Experts of a small language model.
Size: width 224, vocabulary 20444.
Experts: 40 experts in each of 6 layers, 208 squared ReLU neurons an expert, 2 picks a token, a sigmoid router, a shared expert of 192 neurons.
Training: a variant of SOAP for the experts, 523M tokens.
Below are experts of layer 3 (counted from 0) of a mixture-of-experts language model. Rows are named router (the router's row for the expert), down (a neuron's output weights, with its number) and show model dimensions 160-191. Each number is 128 + 24 x the weight over its row's rms, rounded and kept within 0 to 255. Numbers have three digits each.
After each expert's rows: a language model's description of what the expert responds to. This comes from a sample of Wikipedia text that the model never trained on.

# expert 4
router:138120120148112148132088092102138119109131121150136144176141093137110125111128110160110129113121
down0:101147134100192121083143158112159146122132160131104082152116143073114124149129139109152151136141
down1:116103154113078128125140150191136117145133147127169130105124173125106134156172146148166120081092
down2:103145119166139135157093157100178158125117140104112133130124152133102133150135120180109126075142
down3:123117125146120134127121142160140193170073094133125108116137158110095126135169140126123129130187
down4:105125084119105152131145104093147109118124163117106129117100158089161119144106110126125151107090
down5:133097140141129124093117157135142093113153084147138146132140112140146138143170139143135129126094
down6:120175152144104096116127109120106130121114148095106160116165124142180120142096086119150101148100
down7:171142120131145118131139130114133101135138148169126158130124119109125083110147153128162132128099
down8:114130137134153101145138100133093128146093120123064132163081149141141129142127163170128146156144
down9:121109119113130151089122144144099092167128106131113127130144090118116108130154133166116109164139
down10:120097127160114165138147147114127121101149141119147121159110114127129156135141166116135164138162
down11:133137141116146123129108111103125137130072102140125120135143157112137135137090189170089141143102
down12:111147153097141147108133148114099076112155166143140120145117189121120104118178127147115121151107
down13:131086100130153114133098106115121116127107146137114121137105158122103126143177148103147117160127
down14:122146094129119120121119140144107143117165135117109159148069111176162150065108134121181145113127
down15:111106103113123148141161138149145140138133122115135153111125086107133105175196148133144090129148
down16:139112146104147083128167113117126149121120137118136081133137108099125101111182141147129103147127
down17:154121136148183196127137136172136126151167143099103127144126114102136109127156169145131119129128
down18:108088129119136110118140127143114150136134135110117098105129132156111129131123140161124136119152
down19:092130136149130122120158131122137144135137125155151128181147125126167197115136112106096129116149
down20:130118139120107102123135145108124186130125099136139099143056089146096127118119124130114104106097
down21:118110134166153106130163133145143148133156112133157083119112100175119135108154149121128064145155
down22:120134145160119119110119150128108102119134137145158148109126142081109117138142115134123077110139
down23:086104106126131134131109148178101169152157069121133127150123144140118136128158109115124164152104
down24:122116140142106155134128119094136134144116121165129119088143157122095121115111151119083177124128
down25:171150128123100134116144131167159156150125116145112117127130147094173186123148167113151145120142
down26:104148142160116150145140106145096123133125139083126138108147145107135087146134168133119164163095
down27:103110122111102138141115128112123117142126155105165169137109122139114158159135094129126125104161
Description: Capital-letter abbreviations

# expert 23
router:103122124087123123152121116124111116164149089098141131165113112146125151130138146139131139123150
down0:131172136122133145112177095147135117124141150136093135111122146161160138142151134187083119099141
down1:113123082121124086123214099162132112095126111121156137112174135142138136139174112108161117107101
down2:179127109164114116139143114126154132139131114147114098171138097116114107074179093158118120146132
down3:116154102102097140147131110165145129130118083152123101106101122148148158154118097104122133111104
down4:153134140108156131178101139092138124113111148159128117171139123092184165090088118162096121115084
down5:127099146131144137114101111106139121151143119104163130139154091095131170126118149129107147147101
down6:117103115140144119135117122138095119139101142156114130125139148134117152111137135130138144108114
down7:135147130142134150120132119099134084099127101155153136144096116142134158105135125133133174141155
down8:130100118095136102137122139132129101096131145130146127118120122095120134124104151102137133130119
down9:138124083109141135148143125118101111107088107178131135135137110139164153161093096142151106116136
down10:113125124116142127122104085124116136129160123193155132128145106132125118091167143143106113091134
down11:125090106119129166135115089149154121148149141119131153131100160128127103081182132114099130134139
down12:084133112159110168103130127158104135134143131153139144115150150122093113140140134111105110082110
down13:144084145101127151146136152131139140184139143144142100096125090161138132105126149140114153140126
down14:087155130139133142121117148135127098104141090161102129103153113121186089132117150094141127107132
down15:117150131136146124109148123105128149132124133093126158131079112106155082150160128086132120133073
down16:122131086134147118126128137137131128136115164099098115133138101134164143086118136081143112114154
down17:130149126147155151161123140123160132144146115098142096086146144145134116144129103121133122172180
down18:127081103159133142121132109128168122132101125124112156153151144125131125100078122164148145130100
down19:135156142128137110149131120150150141090112136173103096130117115150153120107145103117129121108087
down20:150158143219129134134159091107144158139161143163116131082123142094134093162119122130146142161135
down21:147151136128127130145139112095110169105109158186120150102083152120186099115132135124105190109168
down22:145125141129117151134122123149143148126120121085144143122131117149137094116138153096114105154091
down23:173108126139146127098124155090120145170122210139112097084147108108099136108131118143162135107132
down24:133108122137114120134132119132143124134092140190112146145096138116117135125129122161176149146111
down25:133095149090096086122116126129181152147117158159120153144116100149112159163127106126103111104139
down26:101157122130096148147097147105126177179124123129051110148128169159152131110137049116112136121144
down27:123127091099136121118138125155137169151111144133163101111151119125156143113130143109113123157155
Description: Sentence and section boundaries

# expert 2
router:147101091095145152111146155136149096117136114123122116157094104109184110115111108124117103139112
down0:097111109148099147118122098089128133159118144122137088145161123149119092110122161160126164100104
down1:141109106128151133085142139139097121123178122127152111115122110169128128099157144145145153136097
down2:124151112113121138155145104126112129127134141149114130134119125112142149100124111130121138136152
down3:127151118102140087106125109118140111074131106139113084132142135104165146123120120122175099184121
down4:166147121104138116146123101150089110125140125105083147129116120084114138138141106111166144158107
down5:139164087162132124125161083145135139130132082148127149119140084119115172135114130151171119110110
down6:084137144095121126109115078131151164139147148111167166087120147152126158112153145130118138098119
down7:127113163103179067145121094115122149118089121105183169104162146143186171142162142122135119150138
down8:087135104143107125134130121119092127113152124146084141146153102196152119133124143133128163141144
down9:083114092146135156102117140142109139127101094128119131126089104116123113079118147151101142164125
down10:123141123145123137132120130144131137123082115160114107130116136103139118196099153133121086153162
down11:156143146152163125134146122120143126119164150126149163103137094136085133140126114107116117097179
down12:149124061122128147158121145078122116194103172157151118139129102123155100144138139131113136137174
down13:130168158112177166094140100123116171126120137106154089170129157191166133154143088114098113136138
down14:117089149121093115095139143115141125149153143093166154148147152131151067142133115132098083164057
down15:145100138110139113113139133154069137162152112118109127168124074136132129139116123141163101101167
down16:124080133115122154131166107142120114112088118120114172156148093136135144108116106115151113096135
down17:149102095124129100154111138122108162156151144142137135166091122160158150133133158127142136093180
down18:153157149098126101118060141128127079112120153132130121139106106122111124157180151119073112139148
down19:145099158123119140140103142110097170098130153116122172119130126117164128140128106118125134142127
down20:090111146113130164125131157157152126131106139146178150145154082108171127137137131125149150123126
down21:158137108153082121138156121139125126130157109138172117111126152138161134117104103100157061118125
down22:108124146166149082161179118159109120116136118127095125141129177131125130119153148167122155153125
down23:123142147118099111122127119135111117103133090134102121127047136127111144121088139084106161106131
down24:159130154138092103094131141132139133182085117139149122106124119122152112123134125110083114111125
down25:103139187048156118145100145144121143133175126112123177116157114135125054141097116138115101147109
down26:090140141121139063145131139145150164109172137113108138120176141147108176133161133102187115137153
down27:097136133146133152083133143125136133109120117097128112109100130095126135148145134129122157136155
Description: South Asian name pieces

# expert 3
router:133155113141146137173129084075144111122102152113109143149116084161123170132129132208155104135083
down0:174181123169149186153133089142081142092093138135152126150149121146152140149096099154107152141111
down1:156106151152083133130169156116129097111116123122170114097157165142117127131106137118127168165109
down2:117127170142155089129132138109109098158124158076161127106143094073134077153127124153094105113100
down3:112141145105161130082149138114141136134155162152137151157133118157130115120119137098087084145148
down4:146124108128087107103136094087108103121141150118129158122121162143160084148148141109117109107149
down5:144151150126129112132115144162117092107124150146117137114124120118086130131095122071126118086144
down6:117101134122119138144072156171126142107135098090090103130136159144119097140111120132156091201131
down7:121067154144084127093131136168107138131141116109103123122127151131159139146121105104156149165184
down8:122151153062096145128110139142094154121139129095124135111109162081076151090119126118131140156162
down9:154094105085096117123167101180135143133130112107157160132103113131151123117125098106118159115119
down10:167123136143101160132129133109121122095113099131160129118130124159139108126130147142110138114088
down11:146161124083181088097148156151126113128118149136140156122121095155113127111131179116133122118156
down12:144145077140099098116158113153132107124099098181095108079115136120124109150130116136091142069157
down13:117132091110127169165131121107167115109121160121113153167064109122153145119118143130128099139119
down14:181108096095147126108135083185070138136078081129156082114111145104101108119138086125131139113136
down15:146176161152128136115189117146136148118125130147128135097174138152094116071108143130176102183100
down16:109118113146121118086092124125121130137142110116121124135064106120133126137140150120145146085148
down17:103138114172145145114161108096123142140147127144127159116139173121166113132124085123122106130142
down18:127144127155134172088132074131067133150086087135099127129102119135140139101092124143130164141131
down19:128143126164194115127164133101095109087094102137101154167166093100161140158158121121144134131145
down20:082104151118152139133140095130125127106149123173132145140099146157106174108121141104085128126097
down21:108138136131091042133111117100159097134123117121082057120132131133112115115132141148106120154114
down22:136122110132155182150072123131122137136109170133139175141188154093134109155117100127098110157125
down23:116114119108131116116158141148140150102110092129134101109092083108123124115171130146119169148121
down24:148128128120100136123141164161128120124105102156131172097092128099153167132138180117168109172137
down25:126096129106096145157120143091131145123132134112109132187178110145125141139114138138120128175103
down26:105148135098111104121200135162132158137133101151144145143148139102131139119119171168124119139153
down27:136147108103121104170130171149133144151109158102107146091152112140110115135080120121135107126119
Description: Infobox field labels

# expert 36
router:127154087103159119207104092140140090092138160087148155166138108140163144124147101145163068124114
down0:219152118102112118075122101188141115182152172118100153124118166140158142132070146131116117134120
down1:128103146141105135115122119173128142116142115136117115121127152102142108179147152112133180140133
down2:105122096163133148137139077131127135123130127167077146145142116125104113126140108126160111117163
down3:086083121124131106156113142124147083120129101119160077068103128147104132120103129142088142139156
down4:090102095111152136136168180163106152142161124088136118158111115159145112120097141157107122114124
down5:132140104134122115137135139147145126131169123154115135135150166123120138159150144096156128134139
down6:102096144138112121095079148104138083133183069176165108142120150100149114172132143121132180144094
down7:117135116155142121138118137138099133128129143125150116113171141135105134144086104098145136082128
down8:143121134107136099128145153115135150146131109128126151114136137147154104109134125130119089148155
down9:116177113162095149093155106158121124167144160155110131154095152141158128097112082124117180115149
down10:124098138144152164108132106140144126051114143101158137109134140130143117148126141119111111120124
down11:107104149076106148127155170121144142147095132084123145150122147126110131114168107137141112135143
down12:133124183128139147171147094111168147132135123049115153155067152097152115131118078132122078124148
down13:151081114094130121149158171100131129120118149121134146138125097115126128131096119131136132134093
down14:101165144195119131142161125105132111139164121129104122116125113155125119156113137129101134122113
down15:132135146094086110083079068108152150165119078156105117110129166121139094141122087151138131149163
down16:135134110158125098171157103134087132137113140127131096123119103121143138141129110158147116079108
down17:129115110152113086084130133171135150137061156090169143146116117148119153093137076117141132122128
down18:161141149148145168110126147141121112101112151112111109119153147090153123125161106148087108094129
down19:097067123137114115105126152131122125123133124173114139105037116128105123147118164122131127149152
down20:124125147147071117146118124125103153133145129104116107134140115087152138134076113137155121146109
down21:123139138073113117157124108120113148114106163091142142094141137144118139122137127124123130156104
down22:116157120137123073138150120108134126113133067165120092135107125149139157113155118128138139087128
down23:127112160143116077113139153112110061130106102150131137102121139140112127159103073121123123131124
down24:095118104100151122103096136144147120069127094124113120119135136133120108106124115168158107133119
down25:097155117104114092131158119111144142170134161146115128143150129132130131098117153109147112126183
down26:128144145144157200113105096119161161156120171155143136123114118144099180146075133130097111154127
down27:159126103126141136126153152093089150091119117156136115087121102154100137135121154165107144109137
Description: Infobox line breaks

# expert 18
router:120086123088117163141143078136116155146144093113151130174145082161123127133134125164106152106120
down0:182133106142127138077170108170115112135113143142148150141113134123112127133173125129136128136166
down1:126112145125174106106108122131166106156127122134109132119136099128137117087147130140087097178113
down2:111138095142149119158144125097167087137131152122138104116098117112151128119205138086123126119146
down3:092177110150114132189126119136083084124123149163145136128127113122113142168119120116088153141040
down4:129121139142126121129134139101088123116157102140150176131121108069116159146137136092140090111053
down5:140100156117111096128093086148140156137128114107110098123209160114149106082129135161143111118117
down6:120112141127134129090071115141094108126157153143145152090140121113129098144117160119159162122077
down7:107130210110128106133121136101107132164092120113131152124116150129095126092118173156103124115145
down8:100129157110125111123111160155139150100088142142109162096143145107164128126164112113133084175084
down9:107142109143126079156138164127112125141109133160093127134124115091139156128119171144112120081141
down10:109113154138110136155105167147110067179104166098179130121169137142152135121123147111068104146126
down11:097118078130134108125137088179103172153118147120146164112082156104122109108126096149086169130131
down12:095129142148106171115112115193141087120130114142117120140150149143151181121167125121144117175130
down13:140161122176124060133101109193138123116121147129061142111121124145135150135131133131123115131103
down14:119106101115163163136162104155116141125117165114111157122156091091151139140150098130137169143140
down15:084109117087118052130110123133129164109139135122160131135104131135103132114114115131103100112130
down16:131137117184117158128135131169142161147115136120122110136221118146091101128150134109113165137159
down17:115115142139138184129130159086127110112178085104131151119142120159124124153171118125111147079126
down18:108175098102146121115110143129144111139149124164128149136139117082125096147092129111095128088152
down19:144099159115115126064150131111118144106171123200126161144147127101097150114148138143115118155099
down20:133131124104126142142151170128136131135131101130126122108104155117131119185149107091155145142103
down21:091126084144133098127133117143139139157124157115118119132120105132121131154109127120088123139102
down22:130125145148105105121174078108118136125132143031119113111123102092147133117133120145147157121085
down23:118113141112139147119121096130131131148110150161160104111176130110147088154145102125086150191123
down24:156140139137148096114134155140094107128126145122143103126110158145135088105098154131100130126110
down25:110098149133152090137117105124161119145114153130115191109127153166143081150111105175096168128115
down26:127135196150060157157124122168108144103142179123124126118165136076119137112098106077121118156122
down27:131133075144128119104126130140165111116162123139101143096082130137124109092066056130118104145133
Description: Slavic and Nordic name letters

# expert 6
router:125090120063155127165121118118122091115149119108097105160120074121096143148126102149129139117136
down0:131136158145114122114120146133196101128148148139152120124117093138134056140171114153094094149111
down1:122110140121090141115097141083127107158121156121131110119104144139083129121133166132149127151151
down2:125102101107146117096155137128108133137114172103201137112116140165105137084096116160100100096199
down3:157121137072111132132162117141126152125108065157115130104088185121153095112133091122088174118117
down4:119134114147159085135117176099095122088113110124095103133121140189125120144101127096091122077122
down5:137141099142186178110114132130117099172162121149086148152160118137087082145126127141133128117143
down6:151157154109140122117146142158131123126182111164126166151119165136112175118114202188131130139146
down7:096099134129118093136119102169134115123122112173151163137136147123165135109143172139088121167100
down8:081149126118095128156106120148104125125141115177136106140165127122143157134144135117096103091112
down9:148129124142164180121161082144119153095152114107151131113143129126121122136149159122155133139096
down10:171140127141116135180132108141135098145088154146140132123159108144107141121105142150097107127128
down11:149173124124065142096109130141122090154119114124151082173135147110099130126139154144165130147140
down12:128148100164132083140170179157148138140107145167127187140153117094106108113153135117173146146100
down13:122162108122137142123117114114068147131121136146142079091124180138093099146177152163081111105135
down14:124112135130112115148157128138064076110134128123103092185123097131161157124096130118154105167130
down15:074188175077169112134148139123124160162147134162138135153111126102083134127118113126111098080130
down16:108131101144107091175108121112100105118131117149145121074132117122172072169093097139099131142174
down17:156173120087155098151107126113157105106110130111150110115128108159128111113113134167130189191157
down18:103086162144083098126105155132080126128114169122080073111140155135146115140169131136165111149148
down19:129119138164117139101153121183122117121100132119137129112133142143140122119121122082146164163156
down20:141151108123102141131129110110117145140117141107122096144146115093156088119143144118143074111177
down21:133140157172161085124095121143069137102109138096151112157129111154137084091101145152131114130158
down22:170132108136141137158177091109151176133174123106165164098079101111084098132111124093102159085143
down23:102117106149116166101171139116148164127130144122148109109153157137094113124100112157161163113176
down24:140124102160137139112139088147136168131144136130153106138170100121086122104145144152109128129133
down25:152133148135153148145084143117130107156125139122132120122097121151113123100142115129102153128137
down26:147130087113139080140137121137106092157115114145134141129118100093144151095116146095151171152136
down27:133137106137133061132125212132159068159123169110097112148136108142137080150134138148091155130139
Description: Mid-word consonant pieces

# expert 26
router:076073122099123117147131099137084105136150066119101120156127102105112126135150134109144121105159
down0:112114153133120120127122158142161113101126139133123122109096150139165128095123111122119135134117
down1:142118105129160129126158071106173142202141144130175128122077111123111116161104104080128119072119
down2:161112160066119150137132112124131120128154153129132083151106129157177159105078159112154123137163
down3:140122096090144109148143108138141100131157162126126118159172135121122161107148163129142167118149
down4:167109108101166126135137141109115102149108093158121128114131108126156176118106126123143109134123
down5:146140177093098136080119160161163104142133133147162103086129154064118149165150138138127130122178
down6:129111175104102094076090095156157126146118163142144085129118162130112109127145196122102132143105
down7:144136169144097130112123101174135111140112147159138157126105150122174113132120172118127120172134
down8:135105120096110127119159159142110116141134181126126114167156135129107111154140148135124143122153
down9:125079107077129097122125101129153131130130104165171133107153135089134111107109175082123114154101
down10:163152076103121130148152150143143108101166078128131129099096144146134127089135106168104140149158
down11:124134145104132083149161139082159160115128131136085155122137118102092107151143169148166141146114
down12:108101143120153079140127157159124120133144107092115102105123146140153108097128153136142098112122
down13:121159128097108134128148137122116094114155118120069098079116157127118125113115153158122145103128
down14:143136125177124100069194121113120098134154164123141122119112124110154130133096141109139151147121
down15:096140106139167132106139136144126138124123095192127101124105123081112154136142149154144146082141
down16:108136160145136087135114098129105156084106091127103114119141125157109161130137136104093147080138
down17:113092144105140147097137086122094109137121112158124097193083133116169143088126133105122116118120
down18:132134088129170116172142132112159119170140141089126100120154159127093128130106105137113094162103
down19:127094130150075137110141115155120110188102136124133108134107144104138129132187123138126149170103
down20:123136107139127181129161119085090172144100106113120132127186131152135159153147128175125170110170
down21:156136126109122122163093122110139086113143143149109108163135103138146125126106134165126138087154
down22:120131153114128128135121151103146112124089127138142158123133064119163112085136129100110111123113
down23:118114114131117099107122130141096123112082146103136187134120089181159149148111133116098159081158
down24:127118146131174088112150144129145136132111145116146137134130142188136097094139125134134104148075
down25:136113139136109163117126127130157086112173205136135114115106100142120145147118160087087108139211
down26:118077151146113111131165107097150153117162129117175151131141174088138143137122128119148140158138
down27:084136161139119169114159140110100170113121095124142145177142156141135144100131096100138126112107
Description: Sentence-ending punctuation

# expert 24
router:139114129085114102146166071126129118129143116126100141153133108126117123108131140154155152095125
down0:112156102099085091099150115097128125128124131125097151105109167120129153112133099134154058140134
down1:076087115105168131137110156140115133153118138158111126077163120124080133107139068126127111163163
down2:134143154149130096153104173127120157104172139077093185137111075112111140135129131128127073127138
down3:172161117149138152143146136124128107104124158128128115118099122113119128106134134118119107199140
down4:108125147139118125093133099104141120098127133141114144141156170173141127117107115139118149124117
down5:087127129152099114144092174102112109113150129121120116161092141123152121124179133127119133145137
down6:093153170124155126080074137088115148130116171110144136145153131139126107113122153128125122084155
down7:122111130129133107115116126149093102146115192122127159138189111128148110138127161117141143121123
down8:122126135145099126090174157103139108124121090148107135155145168103075103142156130125124149121137
down9:124135206138139164176181108089123127134150134138110142167148155129129114109128128131153113108179
down10:170148098123124152113144131152130145188173160147086133119154108091164099129134113100151103139161
down11:122120146128102117108115126166123095147098161133105123131139141094142150125088142151119096143125
down12:142112141133131127143127107127145095117109127123123100125070085103130088142141085089123133084103
down13:113140133181123150118149109112132114139142141161163110179152112084125138129164143115124079107129
down14:085151138121109118143138130119204163135126123138127121113121136142105107128105166137108084181102
down15:151137112113087105106149113158096131116173122175104097121114134121118170147141083095107139173200
down16:108145101096128112141103079146170103132147140086141150128115116144124124133134122102139165094120
down17:106130145082103118117122105159141141134118111114139165131116093121128086125135123100123133127139
down18:154177120114107137142146160098126159138139139142149121115105116116166137110079121136137189144145
down19:151094117146145127139130098147130141095106132145180084124101140140100157121117108180151120142148
down20:136106130127120118197124156159120111085118171145124129099089107157108119172146063119134147111128
down21:132160080128122093099118134098154169157168091149125159134141155126098116140123104158122123085135
down22:104152148120125065105085108128158141145128113130128145131093130138128141121109103125083110135111
down23:123110152064120114143144140117114141129121129123123115134082081115184108151142129144129139122113
down24:159143131124100135149130125126119136110114110149090141122119148098153151100141126143157149130133
down25:078129112105124143106095179104109171102133161107151117163129108130159146131155078122134099155153
down26:123111125123123111124135123112117197145110131101214132121106129175145123115162145095114162127119
down27:143142102125146154135120168132118131128099125135105130129119146112127099156133114130121126101108
Description: Personal names in lists

# expert 25
router:134113142117115148127116101110121126096143155110112126151150106138146102150190164152144119148145
down0:113131142109121098121153166132146158123156149083143127094137104130103133126129130124130161114146
down1:115119108112131136132115136172137117131141105113122146129113086132118105113158142163082110115129
down2:134118164152130110133112121135127208154122102135110105143110146149123210097146130125133102109161
down3:072120118131162163130091100109139119103116150104131132109100116156166150156082160165144106106119
down4:149084157114106159139129173155142134128124159135120133161140137157111101115112168109153135119044
down5:144110141146136098114128105133081110140127096157125135117123141122143118099109096131129136098132
down6:140132142101160165101121080128139108091104165123141182147111110116141158158134115124079081122094
down7:150132162140157124100128134147177120129142117110113113098151082111123112132150113102129148150118
down8:154147117121187146176151130170147118080152167102130120108173151118107158122139155110144145109098
down9:143087193138133100094141104126116098159109089127132138161152147126124143091120122137159144141171
down10:138070124145137144088149156102135121151126151120105119095140114124118098104181105085167135094112
down11:163132113138079088147123173137153121141134136124160134081105138107102119099092111160112095153118
down12:126130156075104109143148134185125154137118134109159126182101116105138126138152186126147145114114
down13:153089124092131119127061107145157141155121189135127116130133131161106109091130176130155126129161
down14:190135130138114095114120157115151112163117106127126138131143132149128118105185118135092067114088
down15:129148124110139138126095108129204132134128152164125134142152132121101124111157145091160137132161
down16:134112135118103144116141119110105114162153103127126119084091119124135116136151170113151175174129
down17:176156107116118126138105154115128169067151153113159144137132119126145104152092144149106091127153
down18:161172101151146159139106090168113118132133094112162158141086129105103135129152123102119109120156
down19:125115140134123143149132143132127185167139147104161148135152129133145106115143101097109112108082
down20:104108131144098128124086118126122142128154131141158113159147140129143140159177146182137120100160
down21:087173140109104088131088100118138158150136112135069116141116182060118213169142176147096138172160
down22:136143169132166117099129128149085134153139111075105105117120086189139119149130136126155139113154
down23:136119116103107101152117171100115118160175128151101160159135171101117056126112116152137190137148
down24:111123077116137148088173098119100101080120138125116126151167118136119093128129165104123114161098
down25:123117106131103109095139156116133130151142126150127111114177142109116120121111125136125087138117
down26:163124120129142175148074100158136144157121149108126113135108141171152182130117161144148101085136
down27:121097146131137133138090128129184153154150104137137107144178160105133143091145113106144141118129
Description: Table line breaks, foreign syllables

# expert 10
router:144088137126136139142154138125097133128175119093117118151168134125111100126145147129118159143159
down0:100095127137098115115127183143133158132133113149160122136185101178142145120077121105166141097100
down1:117139120115147184106143117151109154155116140125141130110153109095138124124162133128108147106134
down2:123105150129138117117136138101174153120124170142117146110110140137127096124136162134126154128139
down3:119126157136068140083138141163098101131125147099149119094109100106118155114163092096104106082140
down4:105102145098132138065106104095157136139148112148127114131133129153125128135140142184077150137158
down5:130132136123108139128113105120121134105147139150139144126102138132146175144135122112154094099112
down6:112152156124137109138118093090152155130099158143157138154124130091094168118148062123149122138152
down7:126123141118126104125154152116098102117138139108142130117089086119148154143106138168153148112120
down8:125145123111132135126068150156093117120096145162135128124099130128141078150168172105110162130098
down9:133133117104132147133102104144141147148102138106119123112112177086121128129133180132143130131112
down10:128132138128111130132120062120147133148091129117167102126118110148143117114128139129111136126116
down11:129155110114150107124152118138095200116114091114114121161080122118115142112077136160133140156119
down12:130130094114147105140131125125138124123143120110106115119090131132119122145133102185117143150139
down13:139116115138131108112098150095142102137133156106164121125170144142085126147113106106132161064151
down14:129130147152178135135136088164114137131105143158104152160113084114126109116143105113152133154141
down15:163141146175102079134122130097147136182117105082120121163134123107128106120137109107148122118139
down16:116135120098150117139106118167133171129135115130105151134134129156166129100162167145073106146158
down17:164137124128183122123118110131136121178131169092084130142171163093139135143134144159140124114147
down18:060155131123119122137100140129116137151160172118139122085161169125116117133133132142129144115112
down19:094151142123121134110108125132098124174083145189122103160140120110128162147111138150134110085107
down20:164087177129137132142175111119105170156120138129117160161117132155164078152133162170144138145112
down21:129131152053123118166105143120099091121124107154128146136104142144155113099140102124152076119147
down22:121116175101111139141139129139114135067123134156108155111125128147158132149128117169156102131134
down23:182145081205121107111113137152154103108135111079137118106174155185163130145145118117141113136142
down24:109147116111154135083167133127116164148109135146157146124111142202078120129106174150144144123109
down25:099113111143144126135136118097113099100113130155115094098154104144166153121143124114093106119131
down26:111120163139115147131119095128104118102130135136129112084114138133122099144061153095111108105162
down27:152120114144094164154081126188120141105162133128134100112143141132115105119154112135099085130128
Description: Section headings and breaks

# expert 19
router:120101109126151133145101125135096122091141117163098161147134093166139142154113177143098127151128
down0:130084098135132156139121129122130078122143131133156136087122126181067115138168153155164123124108
down1:112160153143099131126139090120108120169086151099128099073116124117085155115121087095137147140131
down2:129176150118072123143138158145154155132103128134139121143082097135109102127076155108114143122111
down3:138114108113104109080158134123147095117172112140145093123145122126153109147130097090132147151134
down4:138130116141138140095118144152131106125121139088157118168131134126121084131098155162148075151118
down5:103151132115085112127106088148170079139111101116149105137191126121089148137146108117125183113097
down6:170162177139154119141172116160151155071105127094176144168134177126129126182153126103091106158112
down7:113118124130140110082195085124108140130102113127125119115101103126156078111110156144134129129104
down8:104138100122142103109142135162094152125127102145112079134154111149134122147143103095083110106131
down9:114129100122126162148164110119089127151143143143097112130146136163086168149145117156059126137134
down10:096135091100135135161113098150144122131171151148133119099095126121174128140126144098134100134156
down11:090171150113140111105127083118144173135131184130137143132139133155161182129130098131138084206126
down12:153147092147137116097126108124157127144143105102150103101131115126128117132125131121125133145093
down13:108111136121116122104150107114143157121125124100100130098142125088129155171114111133174155094159
down14:109155075117117140150093180082138135146145137119088111134116085152148125105108091157120167117136
down15:100177154148163082147150149127104155145101154142123121123117102109074138140116151109116115090167
down16:186107112173104129131127140145139151139134109112109124096119077164111162136101109131146078120112
down17:098142139136154121183130104100139145142138132121125104121132129124102124132107127134114092168128
down18:115134148126102082112135139125104156124104151136085141147132151162138131140093122099151138120099
down19:113155121117143070088169112111128120158115177152124088129134103142109124154147136095132122097126
down20:119146108129125097102193109140107142154104088122133093110133103088139152106140145135111102086133
down21:152133122074112124141166142087129138160141171116129151071176117083142100134133153166129075104160
down22:071130099099123129122131143151108142154109096129122164126153135115125115155118100130086156201139
down23:089152081138164167100137110106148092117119138114157125125125088124122107135129139171094110089102
down24:151119150121127118102137148149138139176114122144140130147212136093074148184121102137138146139130
down25:147146125115118100142129142134134102133125119139166130151127136127131105138142146139128144130142
down26:110123147115152135116094067150041142147112092134109106135114131099148149140164073123127079133183
down27:121119115056159099141157098120149125122133126105157142143126129125129135132161110135089120125120
Description: Name-initial capitals and letters